config.toml
d_expert = 160
normalize_top_k = false
norm_eps = 1e-06
rope_base = 10000.0
init = "uniform"
optimizer = "muon_variant"
decay_fraction = 0.65
seq_len = 1024
Below are experts of layer 2 (counted from 0) of a mixture-of-experts language model. Rows are named router (the router's row for the expert), gate (a neuron's input weights, with its number), up (a neuron's input weights, with its number), down (a neuron's output weights, with its number) and show model dimensions 0-127. Each number is 128 + 32 x the weight over its row's rms, rounded and kept within 0 to 255.
Before each expert's rows: "comes after" lists some tokens at least twice as common just before its tokens as in all text; "mostly gets" lists some tokens that are sent to it at least half of the time. This comes from a sample of Wikipedia text that the model never trained on. Tokens count by the router's weight.

# expert 36
comes after: " ", " (", " University", "–", " located", "190"
mostly gets: "199", " year", " DF", "189", " MF", "182"
router [143 152 103 155 111 102 153 154 156 133 144  66  99 104 161   0  92 149 151 154 164 103  26 154 113 153 106 101  93 146 161 156 125  59 154 159 134 153 109 190 155 110 149 152 103 148 158 104 146 113 105  99 155 105 155 110 157 107 105 105 153 149 156 147 104 101 148  97 154 105  95 104 153 148 106  95 102  95 159 109 159 150 160  85  76 109 146 157  86 161 151 146  67 102 135 113 155 163  97 102 151 100 114 158 154 100 153 157 160 156  97 151 140 153 149 157  96 109  95 165  97 108  67 160 108 115 145 158]
gate0 [158 176 126  93  81 151 165 157 135  76 157 121 171 111 112 155 160 103 139 150 128  98 107  79 160 119 111 120  96 183 108 130 123  87 132 190  62 106  90 138 108  98 110  75  46 166 134 199 125 159 100 123 184 141 152 138 123 108 124 144 115 110 108 133 159 141 146  89 126 136 145 144 124 169 165 190 137 122 130 113 117 140 135 112  99 109 117  64 198  68 136 172 157  96 125 132 141 138 122 129 159 181 182 100 170  88  99 125 126 120 107 130 106 152 141 168  90 109  52 133  70 119 146 128 174 124 190  65]
up0 [ 99 171 151 140 137 112 127  79 152 156 118 120 103 126 155 155 144 138 165 128  79 119 141  59 118  78  93  89 192 165 158  51 166 160  77 171 116 119 119 115 151  74  93  96  92 127 121 151 153  83 134 127 166 172 134  99  79  80 120 149 136  94 133 176  92 145 124 132 128 109 117 162 135 116 132 148 179 115  96 143 102  46 133 139 165 145 162  70 121 101  88 113 108 119 103  67 168  62 146 129 116 121 121 146 133 160 153  43 139  84 179 110 146 133 162 157 170 160 189 125 135 157 127 142  76 115 112 157]
down0 [131 115 135 144 129  92 117 139 145 111 135 173 110  88  72  81  75 151 144 143 134 209 113 187 113 164 118 104 155 155 104 143 127 174 157 157 139  88  99  57 116  97 154 156 150  78 148  82 145 101 169 114  86 190 111 129 100  96 135 128 137 139 149 131 141 151 173 151 130  69 160 133 146 126 127 198 131 143  93 117 150  41  99 148 161 178 136 132 104  95 152  73  97  44 112 155 140  85 104 122 121 138  95  58 195 105 122 111  99 121 112 117 138  88  92 152 150 129 104 124 135 160 112  98 113 114 199 144]
gate1 [136 159  86 121  75 121  67 140 123  54 118 126 135 177 109 136  90 190 142 148 125  92 199 132 100 135  81 149 145 133 113 103 124 138 140 106 136 143 159 104 121 141  88 163 166 164 150 145 130  89 111 162 121 149  84  68 145 112  92 144 124 199 155 160 106  83 117  94 134 151 165 151  95 149 109 129 172 105  79 144 129  92 221 123 169 175 100  59  83 152 127 152 129 166 128 124 151 153 106  86 125 171 112 163 151 134 106 122 123 154 182  99 122 166  99 106 117  91  82 111 119 130 172 141 131 165 118 225]
up1 [122 162 118 133 118 122  51 181 190 151 204 160 117  89  93  88 136 104 117  93  97 113 133 169 141  96 167 142 151 147  82  82 104  74 152 129  94 144 126  98 108 122 162 162 104 208 138 107 138 133  71 141 129 158 135 178 165 143 157 118 101 150 108 150 153  92 200 128  71 107 193 148 132 119 168 164 121 128 155  97  88 135  93 156 122 162 163 131 127 142 111 132 151 120 114 133 198 133 143 138  91 106 104 128 177 168 119 141 105 141 113 110  90 176 193  65 147 133  68 144 109 128  96 178 186 120 125 118]
down1 [130 117 114 108  90 195 110  99 138  93 108  69 113 119 105 118 143 129 145 100 111 131 208 148 108 123  79 109 146 157 152 188 157 156 114 132 168 157 119 123 109 106 104  69 111 184 132  73 136  59 147 144 168  83 179 112  72 131 137 143 153 124 115 140 127  88 147  74  72 190 199 168 124 146 124 100 149 103 149 120 106  95 127  71 164 101 106 173  69  96  79  92  88 168 157  92 138 130 141 158 124 136  83 154  99 128 118 103 168 196 158 121 137 116  94 112 139 163 150 169  87  89 148 131 154 101 101 132]
gate2 [135 152 111 116 164 144 142 166 148 147  97 119  94 156 150 104  94  87 125 121 155 147 144 159 125 148 110 104 110 159 200 139 144 108 144  94 137  97 112 129 114 149 137  32 176 158 139 145 142 112 139 165 115 134 133 125 152  86 164 151 108 135 149 147 126  82 144 108 136  73  51 115 128  92 107  49  96  63 100 120 142 154 122 133 198 113  83 189 130 140 138 155 100  80 111  37  57 104 108  97 136 113 173 114 101 153 143 169 138 171 140 140 118 104 133 146 153 137 153 152 159  88 113 180 180 152 118 212]
up2 [187 127  67 172 140 155 177 150 108 143 154 130 181 167 138 127 157 105 112 193 144  97  99  99 110 125 129 114 105 131 122 123 119 128  46 141  85 143 148 135 176 112 146  95  84 109 162 160  62 100 135 129 119 176  80 129 100 116 122 124  56 137 141  95 142 162  92 111 157 141 139 154 173 161 109 184 123 175 138 116  33  80 190 143  91  98  99  96 158 137 123 170 194 169 101 148 162 114 152  59  99 107 115 154 107 164 149 118 101 168 144 135 126  97 113 146 128 108 137  93 158 163 173 132 173 158 125 120]
down2 [130 154 155 102 123 123 105 132  77 178 114 131 105 165 170 147 107  97 156 159 185 102 199 201 149 160 135 102 129 173 147 122 135 133  80 117 129 162 157 125 123 121 120 114 160 166 100 157  90 120 186 111  60  87 148 137 105 143 188  48  88 147 130 155 124 108  72 160 126 100  57 155  84 124 129 112 110 107 126  95  96 132 129 106 162  90 131 114  69 139 121 117 152 114 164 133 147 163 203 172 160 149 130 124  72 128 154 183 109  88  69 134 123 167 140 154 159  95 154 191 184 153 140 140 152 129 140 149]
gate3 [156 227  95 133 136 109 157 123 153 180 148  79 123  72 117 114 133 103 100 148 143 131 141 146 144 151  85 144 121 119 138 170  64 113 134 103 165 150  98  90  94 145 129 171 130 150 108 113 115 148  89 124 114 162  96 138 172  91  82  78 129 109 126 127  72 173 144  43 144 102  96 108 158 126 119  96 128 111 115 135 117  97 164 112 123 113 153  80 118 161 137  84 140 123 144 160 195  96 104  82 153 135 134 180  90 150 160 113 128  82  63 177 152 162 135 137 169 150  69 137 155 109 209  64 129 173 169 122]
up3 [194 133 176 145 128 155 109  92 126 147 149 135 143  41 114 106  81 140 165 136 106 118 158 104  70 106 121  66 166 107 125 127 135 144 115 147 145 102 144  65 125 134 139 133 120  50 115 192 113 153 149 126 155 190 129 176 100 112 127  92 138 147 111 119 132 142 152 122 123 173 136  88  87 111 135 128 111 193 109  73 151  65 138 107 172  65  69 155 108 184  90 121 113  96 117 110 209 129 123 126 111  77 163 111 114 198 101 136 170 104  99 105 105 146 166 131 131  76 122  97 121 178 109 140  79 118 115 133]
down3 [128 179 139  76 111 102  91 160 126 173  96  69  95 131 155 148 135 113 161 141 115 144 174 190 141 150  95 142  99  89 147 131 113 163 143 160 167  74 132 105 130 123  95 142  64 152 108 128  39 163  53 104 127  95 116 116 105 142 171  86 182  70 123 183 100 102 102 138 168 156 202  70 127 149 125 123 111 147 114 129 129 105 115 121  74 158 151 132 102  97  76 108 138 156  80  99 154 116 155 170 132  81  94 116 172 107 124 109 145 109 120 129 119 105 190 141 207 163 158  99  95 135 146  94 142 132 119  99]
gate4 [152 109 122 130 130 154 134 106 145 104 121 185  48 133  67 163 116 163 130 155 121 105 142 129  88 189  93 137 166 140 178 167 123 132 189  92 132 116 155 100 116 114 104  84  93 177 138  42 158  90  99 157 106  71 131 125 134 119 131 139  67 157 204 110 112 105 122  81 153 135 151 110 132 142  95 109 107 169 139 152 128 174 137 140 117  78  84 103 101 137 105 129 128 171 159 109 161 130 151 127 101 119 156  90 109 111 109 119 105  89 112 145 125  59 186 149 155  85 185  87 117  84 165  53  85 124 149 174]
up4 [117 107 138 114 141 184 154 107 132 143 147 104 101  37  95 103 152  81 103 113 143 130 108 146  95 135  86 135 138 168 142  97 125 109 123  80 111  78  28 135 150  94 131 118  93 162  80  98 133 125 147 122  97 137 159 137 183 101  71 162 126 167  99 150 133 105 148 117 135  41 150 146  88 131 108 121 135  67 164 113 134 145 178 168 137 100 139 143 125 128 131 157  96  94  74 169 123 123 164 137  70 176 205 165  98 143 102  69 103  94  82 100 140 147 106 146  72 160 101 131 129 130 196  89 150 127 147 128]
down4 [167 149 160 110 127 173 128 172 144 172  95 142  72 102 139 118 147  98  78 144 138 124 105 158 131 148  68 103 119 122 107 120 147 116 136  95 167 120  70 102 157 157  98 134  99 137 126 145  76 139  76  72 147 156 121 146 119 107 125 148  61 143 118 115 181 186 100 151 192 106 137  87 117 130 148 148 125 149 126 171  74 131 167  62  94 114 144 152  42 181 180 100  90 124 156 108  84  89 122  90 142  61 125 141 177 154 119 120  84 131 171 204 144 130 142  92 106  82 111  79 142  89 151  90 142 114 146 137]
gate5 [170  67  96 174 113 145 121 126 120 140 155 206  52 187 122 141 162 165 174 106 169 122 162 133 110 173 178 112 138 131  78 178  74 125 103 152 129 104 150 133 144 101  80 117 167 151  67  99  93 100  68 166 114 156 113 123 154 174 124 145 138 122  96 127 128 126 162 179 158 146 149 129 141 162 107 113 119 169 132 114 139 113 211 104 156 141 157 102 131  81 205 154 115 119  75 158  81 126 104  86 126 153  90 120  82 152 147 149 165 135 114 111 111 130 144  91  58 125 138  89 139 137 102 142 164  71 130 104]
up5 [159 133 120 136 154  99 115 131 121 205 122 201  65 146 122 126 111 134 132  62 159 101 120 149 107 168 162  77 136 132  59 119 139 160 189 156  90 197 133 129 146 119 135 107 153 107 151  98 121 145  91 137 181 207  77 104 135 132 150 148 168 129 162 171 163 162  72 118 148 128 149 148 169 158 134 145 188 133 115 116 107 126 173 122 118 144 136 128  75 111 130 145 178 160 164 173 101 122  87 154 168 171 148 113  81 140  97 144 125 151 127 129 152  84 145  96 126 125  81 127 206  92 104 126 207  89 139 120]
down5 [106 105 103  89 127  91 134 114 181 142 130 119 172 157  82 128 155 108 126  96 148 171 119 107  88  95 120 138 137 119 157  90  70 137  93 112 124 119  89 124  99 149 142  90 192 153 123 151  96 140 111 124 144 114  87 155 140 134  71 119 133 132  99 107 113 172  52  81 111 176 124 150 135 167 157  70 114 173 195  95 131 128 115  88 120 172  98 108 131 163  53 129  59  90  66 193 155 137  92 159 171 115 173 122 138  87  91 117 124 122 128  90 191 140 116 141 145  58  77 124 103  96 136 144 157 148 164 179]
gate6 [120 130 151 159 125 130 221 104 167 126 149  71 194 176 156 143  98 149 201 164 181 132 158  78 118 179 109 120 130 161 158 162 112 127 131 142 153 120 103 107 113 102 137 155  97 206  74 147 129 152  98 154 144 113 153 170 137 139  98 120 117 152 103 117 110 108  80 120 157 116  94 142 155 147 105 200 122 158 111  70 136 146 143 151 101  97 170 129 216 141 172 172 146  93 167  79 117 108 149  56 109 137 117 147 119 107 124 159 135 135 149 116 166 127 170  93 135 115  96 159 133 107 112  87 216 108 126 127]
up6 [144 153 129 101 178  96  79 152 108 142 142 119 112 121 114 138 129 100 147 172  87 149 134  84 122 144 110 118 128 158 127 101 132 116 217 138 194 103 179 113 119 104 128 164 145 160 114 104 155 161 124 152 129 122  88 146 147 151 154 128 106 107 155 122  90 113 142 110 125 150  57 168 101 119 110 104 117 123 137 136 143 150 175 152  87 165 157 109 151 118 112 161 147 123 178  78 108 115  39  65 127 131 158  94 154 178 128  81 130 105 139 129 112 154 187 116 176 153  84 122 175 192  66  93  54  42 162  80]
down6 [161 140 117  97 157  84 110 163 102  95 114 133 144 161  78 173 147 168 126 120 154 120 176 125 106 151 206 106 130 131  99 142 144 107 126  96 120 184  62 187  46  96 140 153 151 179  99 169 151 131 140  99 142 180 160 116  93 137  71 168  86 156 136 115 166 115 141 138 113 158 115 116 152 121 193 158 181 127 133 113 122 116 157 189 150 138 138 164 163 118  60 149 119 164 112 129 153  93  52  98 159 100 173 169 131  92  90 167 109 114 143 124 151 191 141 120 192 116 124 107 117 144 105 103 113  69 136 111]
gate7 [107 131 130 106 125 108 146 181 167  80 111 161 140 126 139  45 151  86 171 128 119 143 186 164  86 162 110 103 164 134 109 180 124  64 168 125 122  85 165 143 138 168 131  86  95 124 104 118 104 104  94 175 159 120 124  64  99 135 105  95 176 123  55 162  95 189 105 142 118  84 101 136 138 150 108  86 163 115 127 100 187 116 135 152  87 117 131 170 115 121 113 125 160 112  57  55 167 135 155 105 142  97 101 108 146 113 109  93 137 180 137 118 119 132 203 166 140 160 133 136 128 122 182  95  82 165 170 144]
up7 [145 113 166 124 141 179 166  97 132 107 110 141 153  92  97 143 113 135  93 124 112 170 116 124 116 161  64  70 186 150 176 122 152  98  90 113 134 177  83 136 125 176  94 166 128 130 129 141 117 160 140 140 145 154  83 172 150 120 145  90 138 149 130 142 136 109  86  63 132 136 144 172 109 150 121  94 145 165 163 190 105 159  91 152 158 130  87 101 153  96 194 122  96 142 132  40 132  85 118 123  98  87  88 126  99  90 195 198 165  99 145  73 194 141 140 106 108 124 137  94 167 125  96 111 148 119 205 117]
down7 [160 154 118  98 172  84 138  78 189 149 112  99 151 114  51  74  81  72 153 182 152 140 151 143 186 196 102 120 128 100  83 126 138 124 222 119 120 111 157  70 121 100 121  92 167  82 139 100  80 127 127 122 135  87  86 182 181 135 170 106 130 170 115  89  56 160 141 118 139  94 171 109  79 105 149 122 125 156 122 143 155 101 135  95 101 141  69 146 121  84  92 127  96 152 107  89 144 182  99 143 116  97 138 145 150 142 152 131 146 158 124  85  88 149 139 161 136 156 115 118 111 121 143 132 159 148 168 100]
gate8 [132 154  83 144 178 121 115 184 168 153 118  54 130  90  95 144  97 133 167 100 152 205 121 173 127 137  65 106 125 177 147 127 139 101 131 106 132 163 116 154 171  68 135 123 168 108  81 132 126 139 148 154 148 108 112 155 147  40  97 140 140 147 111 152  76 170 152 150 159  79 125  64  96 172 116 124 152 105 127 121  68 141 176 164 145 159 138  67 134 120 116 153 160 182  69 157 122 172 149 121 123 165 108 128 112 156 179 129 132 143 167 123 103 101 117 147  77 150  62  99 132 117 103  62 108 165 116 118]
up8 [115 134 153 131 137 131 202 122 143 120 157 127 121 153 137  95  90 171 125  75 171 131 146 106  97 157 120 149 168  86 171  95 123 161 126 114 132 132  96 121 125 207 107 148 203 142  75 107 126 144 163 150 192 112  89 127  90 186 149 118  94 104 119 124 173 180 146 123  94 164 176  79 139 184 106 195  94 190 128 124 163  95 110 135 168 136 140 153 140 149 153 121 108  96 138  94 178 125 144 155 141  89 150 145 119  53 148 128  88  89 118 175 186 153 145 158 106 100 189 104  93  87 131 106 171 166 120 159]
down8 [127 140 160  60 160 159 142 149 131  96 144  82 180  67 109 112 131 168 132 117 126 156 115 137  53 147 153  76 123  80 129 145 119 138 119 146 133 163 105 127 113 114 127 144 139 150 127 145 137 133 167 122 119  68 176 130 146 177 139 118 165 118  79  98  94 144  71 106 151  79 107 186 139 166 121 149 135 134  91  92 105  98 194 121 182 160  93 112 140 136 148 140 161 146 105 198 104  80 126 165 110  80 114 150  96 148 144 100  74 109 187 184 176 118 117 144 133 182 103  85 120 138 184 101 154 157  92 217]
gate9 [113 130 191  96 140 160 149 142 137 113 125 137  66  63 128 137 120 135 140 102 154 160 118  96 129 105  38  87 158 105 124 168 137 146  96  98  99 148 105 170 160 127 165 106  65 139 157 108 217 137 104 131 169 152 160  94 137 170 100  91 113 117 162 137 121 119  99 166 111 100 109 188 157 152 150 139 130 121  83  95 120 154 120 123 146 165  97 127  95 107 112 149 199 188 140 125 135 149 157  61 155 117  83 155 119 103 114 182 108  56 166  95 171 114  49 130 164  79 139 146 156 162 145 110 106  96 121 105]
up9 [187 188  66 143 119 141  75  92 100 154 125 167 140 114 108 169 151 146 147 130 118 101 162 111 184 153 167 141 125  82 181 133 175 140 139 140  83 141 218 151 106  84 163 146 177 138  72 160 144 150 134 155 100 161 138 121 130 121 114 154 168 110 164 207 202 127 140  97 146 142 100 120 130 129 163 162 125 132 146 109 101 151 102  65 171  93 108 118 128 133  75 138  72 121 115  76 124 155 103 171 158 144  64 127  97 140 163 102 147 119 138 136 121 109 159 142 104  63  96 160 129  83 126 176 185 108 121 139]
down9 [100 141  90 152 105  59 162  95 112 183 181 132 131 112  94 138 111  96  85 198 114 157 196 100 136 101 129 137 110 148  95 103 121  66 128  64 115  98 156 137 185 136 136  70 162  95  61 135 105 157 166 162 148 137 145 154 123 165  95 101  75 113 161 135 135 151 157 174 128 143 161 143 163 154 152 138 132  78 143  60 115  84 152 144 122 106 115 103 145  88 134 149 145  99 125 161 169 101 161  65 137 180 148 112  63 144 105 168 191 113 160 105 108  93 104  99  79 122 100  96  91 156 137  85 134 124 144 108]
gate10 [106 135  64 166 121 101 118 145 111 115 110 113 181 162 124 134 121 169 185 114 137 164 100 112 159 162  85 166 155 103 156 102 130 131 114 150 181 104 124 131 178 134  98 108 194 133 113  79 171  87  81 177 123  90 117  37 106 105 153 145 164 121 113 131 124  66 118 107 124  97 101 147 132  96 162 157 118 180 124 135 124 214 190 149 138 147 141  65  95 134 136 129 136 142 143 103 142 144 182 168 112  92 101 124 149 177  77 137 157 118 181 135 138 132  76 149 107 144  91  61 127  59 103 120  81 151 158 141]
up10 [ 66 165 169 109 177 128 139  72 118 151 155  95 116 116 148 141 132 147 142 125 113 119 181  92 117  97 101 156 115 185 129 139 101  83 154  97 141 131 110 146 109 118 123 115 165 157 175 190 143 151 124 140 128 162  65 116 113 126 157 121  87 132 178 141 174 130  88 128  94 123  99 102 133 100 150 186 152 157 117  60 149 176 118 113 126  84 100 201 156  65  79 148 134 135 140  66 118 207  88  86 154 177 139 116  77 134 121 165 121 193 182 118 111 157 129  60  94  95 124 167 119 122 150 132 125 166 120  86]
down10 [124 113 200 164 108 108  76  75 144  93  89 166 161 194 114 149 140 150 133 120 162 113 172  79 149 137 110  91 138 134 111 119 213 142 145 125  77 148 137 132 119 127 166  88  74 173 136  88 182 107 120 134 108 111  98 194 151 154 139  96 115 133 114 148 106 121 138 156 112 162  97 162 143 107 178 126  96 109 122  63  90  90 164  49 143 135 127 130 145  91 166  85 152 126 169 143 126 148  86 130 124 120 137 131  58 148  75 161 111 194 135 189 127 113 132 141 180 118 183 143 113 150 133 169 138 189 150 110]
gate11 [ 84 152 179 145 165 142 149 149 114  83 157 167 134 177 101 172 164 115 106 114 132 139  91 157 147 162  51  92 105 152 146 154 122 106 102 147 151 119 150 119 156  76 135 183  81 161 166 146 134 135  83 127 126  99 165 117 123  77 102  74  60 116 167  26 102 135 105 156 157  85 113 129  83  78 115 104 121 118 106 131 168 139  90 153 149  95 112 183  64 141  83 134 139  83 152 157 105 168 114 120 117 166 100 123 136 123 146 121  94 165 153 142  97 159 164 123 166 159 139 114 140  62 161 176 155 129 164 179]
up11 [106 121  94 159 175  92  84  72 115 141  87  93 144 104 118  93 156 115 153 133  90 119 178 133 155 129 143 127 120 157 143  86 155 168  57 116 144 161 174  93 135 121  81 140 140 176 116 115  94 176 220 114  87 145 110 155  77 136 148  89 133 110 147  98  62  99 127  67 148 129  82  85  93 147 119 138  87 122 130  63 145 112 149 125 188 107 121 119 115 171 135  88 114 140  71 136 115 156 121  87 118 138 127  93 184 165 123 117  78  83  78 130 199 153 182 140 147 112 111 133 135 170 114 133  91 147  77 160]
down11 [131 144 193 122 119 105 155  88  77 123  93 125 122 106 133 120 201 117 129  88 117 186 112 138 124  70 110  92 196  90 112  66 131 153 124 177 134 148 192 150  82  80  82 110 159 115  93 147 123 156 118 143  76 150 174 115 131 113 127  54 103  72 118 150 105 129 181 111 105 219 126  93 133 130 146  99  91 105  89  84  97 137 157 125 114 114 162 113 158  73 135 165 164 127 125 125 178 161  93 115 139  88 125 167 152 126 134 126 124 130 113 117 152 105 155 127 153  86 166 118 119 172 155 204 104 120  69 152]
gate12 [190 144 157  35 116 149 168  84 160 154 163 100 107 125 110 110 122 152 149 114  81 120 150  84 145 137  79 126 105 140 123 124 158 111 150 110 141  69  71 128 118  82 130 142 124 119  88 129  94 142  92  88 142 175  99  76 189 130 142 140 130  81 112 125 126 134 131 109 120  51 140 134 111  61 151 149 127 127 159 127 165  94 175 163 137 122 137 142  71 102 140 130 111 123 121 165 103 155 122 162 110  76  79 179 131 105 130 129 131 151  70 138 120 117 186 103  66 150 111  39 159 146 112 100  40 167 105 126]
up12 [200 128 143 123 142 118 117 169 145 102 114  55 112  90 162 120 157 130 117 134 137 143 127 213 145 158 172 131 186  88 127 149 185 144 117 132 101 137 236 184 138 111 141 146 121 135 167 113 126  82  98 123 170  99 140 190 155 174 112 147 125  97  44  91 178 144  96 159 139 105  87 128 152 136 139 122 124 150 179 162 136 201  88 156 131 125  79 104 139 161 130 129 181 143  76  88 160  94 129 144 122 137 108  59 127 151 163 126 103 121 133 105 144 114 104 155 145 154 159 121 154 129 183 139 126 113 172 155]
down12 [164 131 135  98 138 127  93 145 117  81 139 150  99 146 156 141 121 194  77 170  45 168  68 129 144 112 134 126 141  93 115 100 143 110 117 109  96  84 121 156 113  93 122 135 115  81 146 103 151 176  30 112 162 110 134 122  92 111  91 169 142  97 134 185 124 114 101 133 122  87 133  72 106 134 162 146 167 168  99 139 162 153 118 146  80 142  92  74 108 176 132 136 114  80 122 126 119 156 188 179 115 117 121 144 110 122  70 181 159 165 105 108 136 101  93  51 129 109  70  61 143 107 145 164 127 134 184 138]
gate13 [167 139 138 161 141 116  85 136 106 157 166  94 148 126 150 166  95 155  74 140 137 135 137  91 166 112 138 130 172 129 148  91 118 116  90  94  95 189 102  96 134 197 102 135 144 146 163 137 165 123 146 127 111 162 139  91 169  78 129 123 159 126 196 184  65 114 161 103 148  99 139 204 118 121 125 109 105  92 118 115  92 142 130 139 158  70 161 181 122 177  68 127 116 163 145  80 158 118 147  90 109 110 135 160  80  92 139 111 136 134 168 182 142 170 176  63  36 138 106 120 100 148 113  93 181 167 144 140]
up13 [121 153 116 136 129  98 152 138 183 106 102 104 123 125 131 122 115 135 144 121 155 151  89 149 127 183 204 163 107  77 117 142 114 136 182 116  87 119 108 128 118 124 144 124 150 133  96  64 142 107  97 112 128 136 136 143 152 198  54  81 150 142 141 181 126 100 116 138  85  31 128 174 146 114 113 124 113 181 101 100 112 174 106 121 115 172 154 130 150 111  76  65 125 129 165 169 169 139 107 208 111  90 125 101 134  69  97 126 176 179 144  98 165 143 134 103 150  76 113 139  77 170 116 188 192 126 140 102]
down13 [129  59 132  82 104 113 120 155 118 105  63  89 138 153 194 127 108  84 129 129 126 170 126 131 160 100 131 134 138 163 134  98  99 170 117  55 163 167 208 109 171 135 116 101 140  94 103  79 146 139 118  93 182 142 163 178 118 136 119 129 129  86 140  65 164  86 122 173 170  96 120 127  92 121 138 138 111 127  98 132  95 100 122 147  84 193  81 155  97 119 114 123 130 199 190 130 105 128 117 114 116 185  97  97 105  78 162 148  93  80 205 157 104  93 130 180 116 138 149 127  93 139 106  89 157 127 145  98]
gate14 [143 139 106 157 138  96 110 137 115  83  75 138 150 165  41 127 101 163 123 157 199 134  85 192  82  97  63  89 148 150 134 114  98 172 136 171 126  71 113 127 153 136 141 102 122 158 179 168  85  82 132 112 153 100 137 120  97 150 151  66 120 186 146 110 185 160  87 172 139 157 163 100 113  81 133 141 151  92 148 162 143 150 151 104 152 132  97 102 103 124 136 135 139 127 154 166 134 175 169 170 128  88 133  75  96 162 135 179 152 103 155 174 101 114 176 137 144 129  72  95 150 110 110  79  99  99 166 167]
up14 [136 135 160 165 143 104  90  99 124 146  96 162 156 141 127 115  95 124 138 163 131 118 141 158 136 135 148 139 146 159 164 148 184 159 136 128 135 140 167  79 134 209 154  62 145 107 155 134 154  90 136 128 101 131 162 119 105 155 155 157 133  83 117 107 110  78 198  83 172 108  40  95  97 121 241 144 155 105 129 146 186 136 191 133  80 168  94 142 168 106  93  96 109  66 143  97 108 105 141 151 116 100  40 105 110 101 150 138 125 101  84 149 127 142 166 162 142 168 123 139 153  85 122 113  94 113 118 126]
down14 [185  92 162  92 151  96  91 107 157 148 129 117 113 154 189 150 113 144 143 136 121 122  71 115 139 205 158 139 107 128 162 113 189 137 184 138 156 160 146 148  74 169 120  82  67 111 143 107 155 162 191 122 149 132  98 105 170 106 136 151 109 155 134 134 180 111 196 143  94 194  59 151 159 162 129  94 164 132 144  88 143 106 131 171  84 184 170  99 161 149 106 127  88  88 101  92 167 132 101 105 165  79  90 126 106 164  92 116 127  96 130 128 162 115 132  96 141 105 159 117  53  76 111 135 113 127 111 132]
gate15 [104 118 126 135  97 144 153 136  83 120 166  99 118 108 133  86 163 111 131 199 125 124 142 104 155  85 158 143  92 155 175 129  67 132 147  74 118 144  99 154 152 103 115 188 136 156 117 110 106  82  97  94 153 132  64  59 101  93 124 102 145 124  62 148 100  89 111  99 179 210 109 163 155  91 104 143  93  70 133 184 119 125 129 106  43 102 151 152  98 139 170 167 146 126 145 170 121 176 112 148 115  88  94 133 103 149 106 111  86 152  84  94 125 119 129 138 147 173 113 167 104 158  85 160 175 165 116 176]
up15 [182 101 131 119 111  78 123 132 115 126 184  41 124 158 140 172 110 111 115 136  83 146 155 132 199 156 124 137 177 120 118 124 166  86 107  76 144 114 191 167  83  95 118 116 130 140 156  59 102  79 116 177 153  86  90 192 162 170  98 124 123 146 194 140 160 119 140 115 187 156 114 101 172 141 166  80  70 104 138 146 165 173 146 105 162 170  96 125 142 128 146 129 201 172  95 116 176 135 174  99 135 134 132  94 101 125 133  97  84 127 135 127  96 109 111  93 134 143 114 132 138 169  71 134 138  81 121 126]
down15 [122 141 169  86  87 140  64 174  85  43 163 173  96 161  99 128 143 162  76 138 151  89 106 182 111 189 104 185 176  93 148 138 136 170 100  82 144 150 161 194 119 125 137 128 127 146 111 150 135  70 103 102 136 138 123 108 119 114 131 115  33 140 114 156 149 120 149 147 179 120  80 147 153 132 152 145 187 149 138 137 176 151 133 112 127 129 172 109 129 142 106 129  98 143 107 141  87 116 124  99 177 132 148 136 164  89 153 155 199  84 158 108 102  76 157 131 117 138 118 101 131 125 142 142 169 140  37 148]
gate16 [112 146 148 127 162 103 157 183 134 193  98 128 135  76  97 126 109 141 127 111 177 130 113  98 170 183 115 110 133 177 120 155 136 157 209 150 142  64  59 176 141 215 128 176 148 161 143 141 163 100 102  90 187 176 110 148 135 166  83  95 109 123  96 100 104 103 131 140 137 157 171 162  65 121 138 131 138 140 140 144 160 151 132 155 106 145 115 153 144  96 158 156 154 154 140 125  58 117 147  99 189  72 126 140  87 154 142 175 110 104 135 153 101 142 183 117 178  94 165  81 116 155 142  89 130 156 116  91]
up16 [176 148 154 145 118 120 106 145  88 111 124 151 150 104 114 127 115 131 172 139 129  69 117  71 161 154  97 181  71 103 136 121 140  91 120 160  80 132 142 152 142 154 145  49 150 137  99 170  88 116 164 150 128 104 150 128 176 172 106 216 153 148 132 156  94 104 159 160 137 135 207  74 163 108 126  67  69 137 117 147 151 145 201 100 106 126 199 195 158 112 157 147 116 151  87 176 107 158 131 104  97 198 129  84 138 104 119 134 154 178 116 139 105 124 103 125 140 140 136 151 128 113  97 100  68 103 116 151]
down16 [168  41 146  95 164 147 157 150 125 139 163  89  43 142 180 129 143 142 114 113 152 102 110  97 145 112 190 139 139 194 114 161 131  68 140  86 139 129  98 129 126  99 126 169 122 117 118 154  91 159 114 103 111 159 160 147 122  92 110 112 136 128 170 116 151  98 139 125  87  87 100 133 171 172 149  88 122  95 151 150  87 104 141 152  86 163 187 173 126 162  46 168 124 102 153 159 123  94 197 156 159  88 100  82 120 162 179 137  68 125 130 139  71 124 152 109 150 133  90 131  63 109 113 140 148  90  99 105]
gate17 [104 156  81 123  72 130 139 170 123 128 117 124 115 130 181 118 179  91 137 157 127  89  87 195 132 124  68 161 128 158  68 129  94 109 154 131 170 123  84 115 118  84 171 136  79 175 104 126  44 159 136 111 121 155 154 162 136 115 155 136 192 130 189 132 133  65  75 105 113 128 113 115  68 116 100 146 121 143  98 145 124 181 172 122 132 171 157 100 163 166 133 119 157 160 125 160 128 156  86 184 150 178 132 128 159 209 141  86 101 142  94 154 180 142 115  87 108 123 109 143 160  75 140  83 103 123 155 132]
up17 [139 134 123 164 169 133 131 172 109 145  92 128 137 137  98 118 112 132 102  98 136 114 121 131 170 142 112  87 152 146 117 169 157 174  75 129 102 116 170 119 113 119 125 154 201 187 102 109  58 163 123  62 133  98 126 135 130 128 194 102 121 114 126 101 104 135 153 201  98 107 130 151 142 105 146 185 111  91 137 150 152 114 118 156  71  85 142 140 138 150 151 148 156 111 109  89 166  83 216  99  81 131 131 125 115 155 148 139 151 131 120 197  25 134 187  64  81 114 150 141 167 169  61 120 115 126 113 144]
down17 [208 130 138 118 120 108  94 127 178 108 140 153 128 173  91 144 138 149 129 132 132 121 129 152 122  72 102  64 165 167 123 139 158 132 177 144 119 105 117 130 120 142 146 166 103 102  74 141  51 114 135 163  86 128 153 149 140  34 176 104 161 179 107 148 103 121 159 132 110 106 145 113 138  86 151 102  64 118  87 123 121 154 144 128 168 200  92 125 151  87  96 119 159 175 107 143 133  63 144 119 170  69 132 113 136  75  92  86  99 104 128 185  99 187 156  70 136 148  62 101 138  98 111 168 124 120 116 106]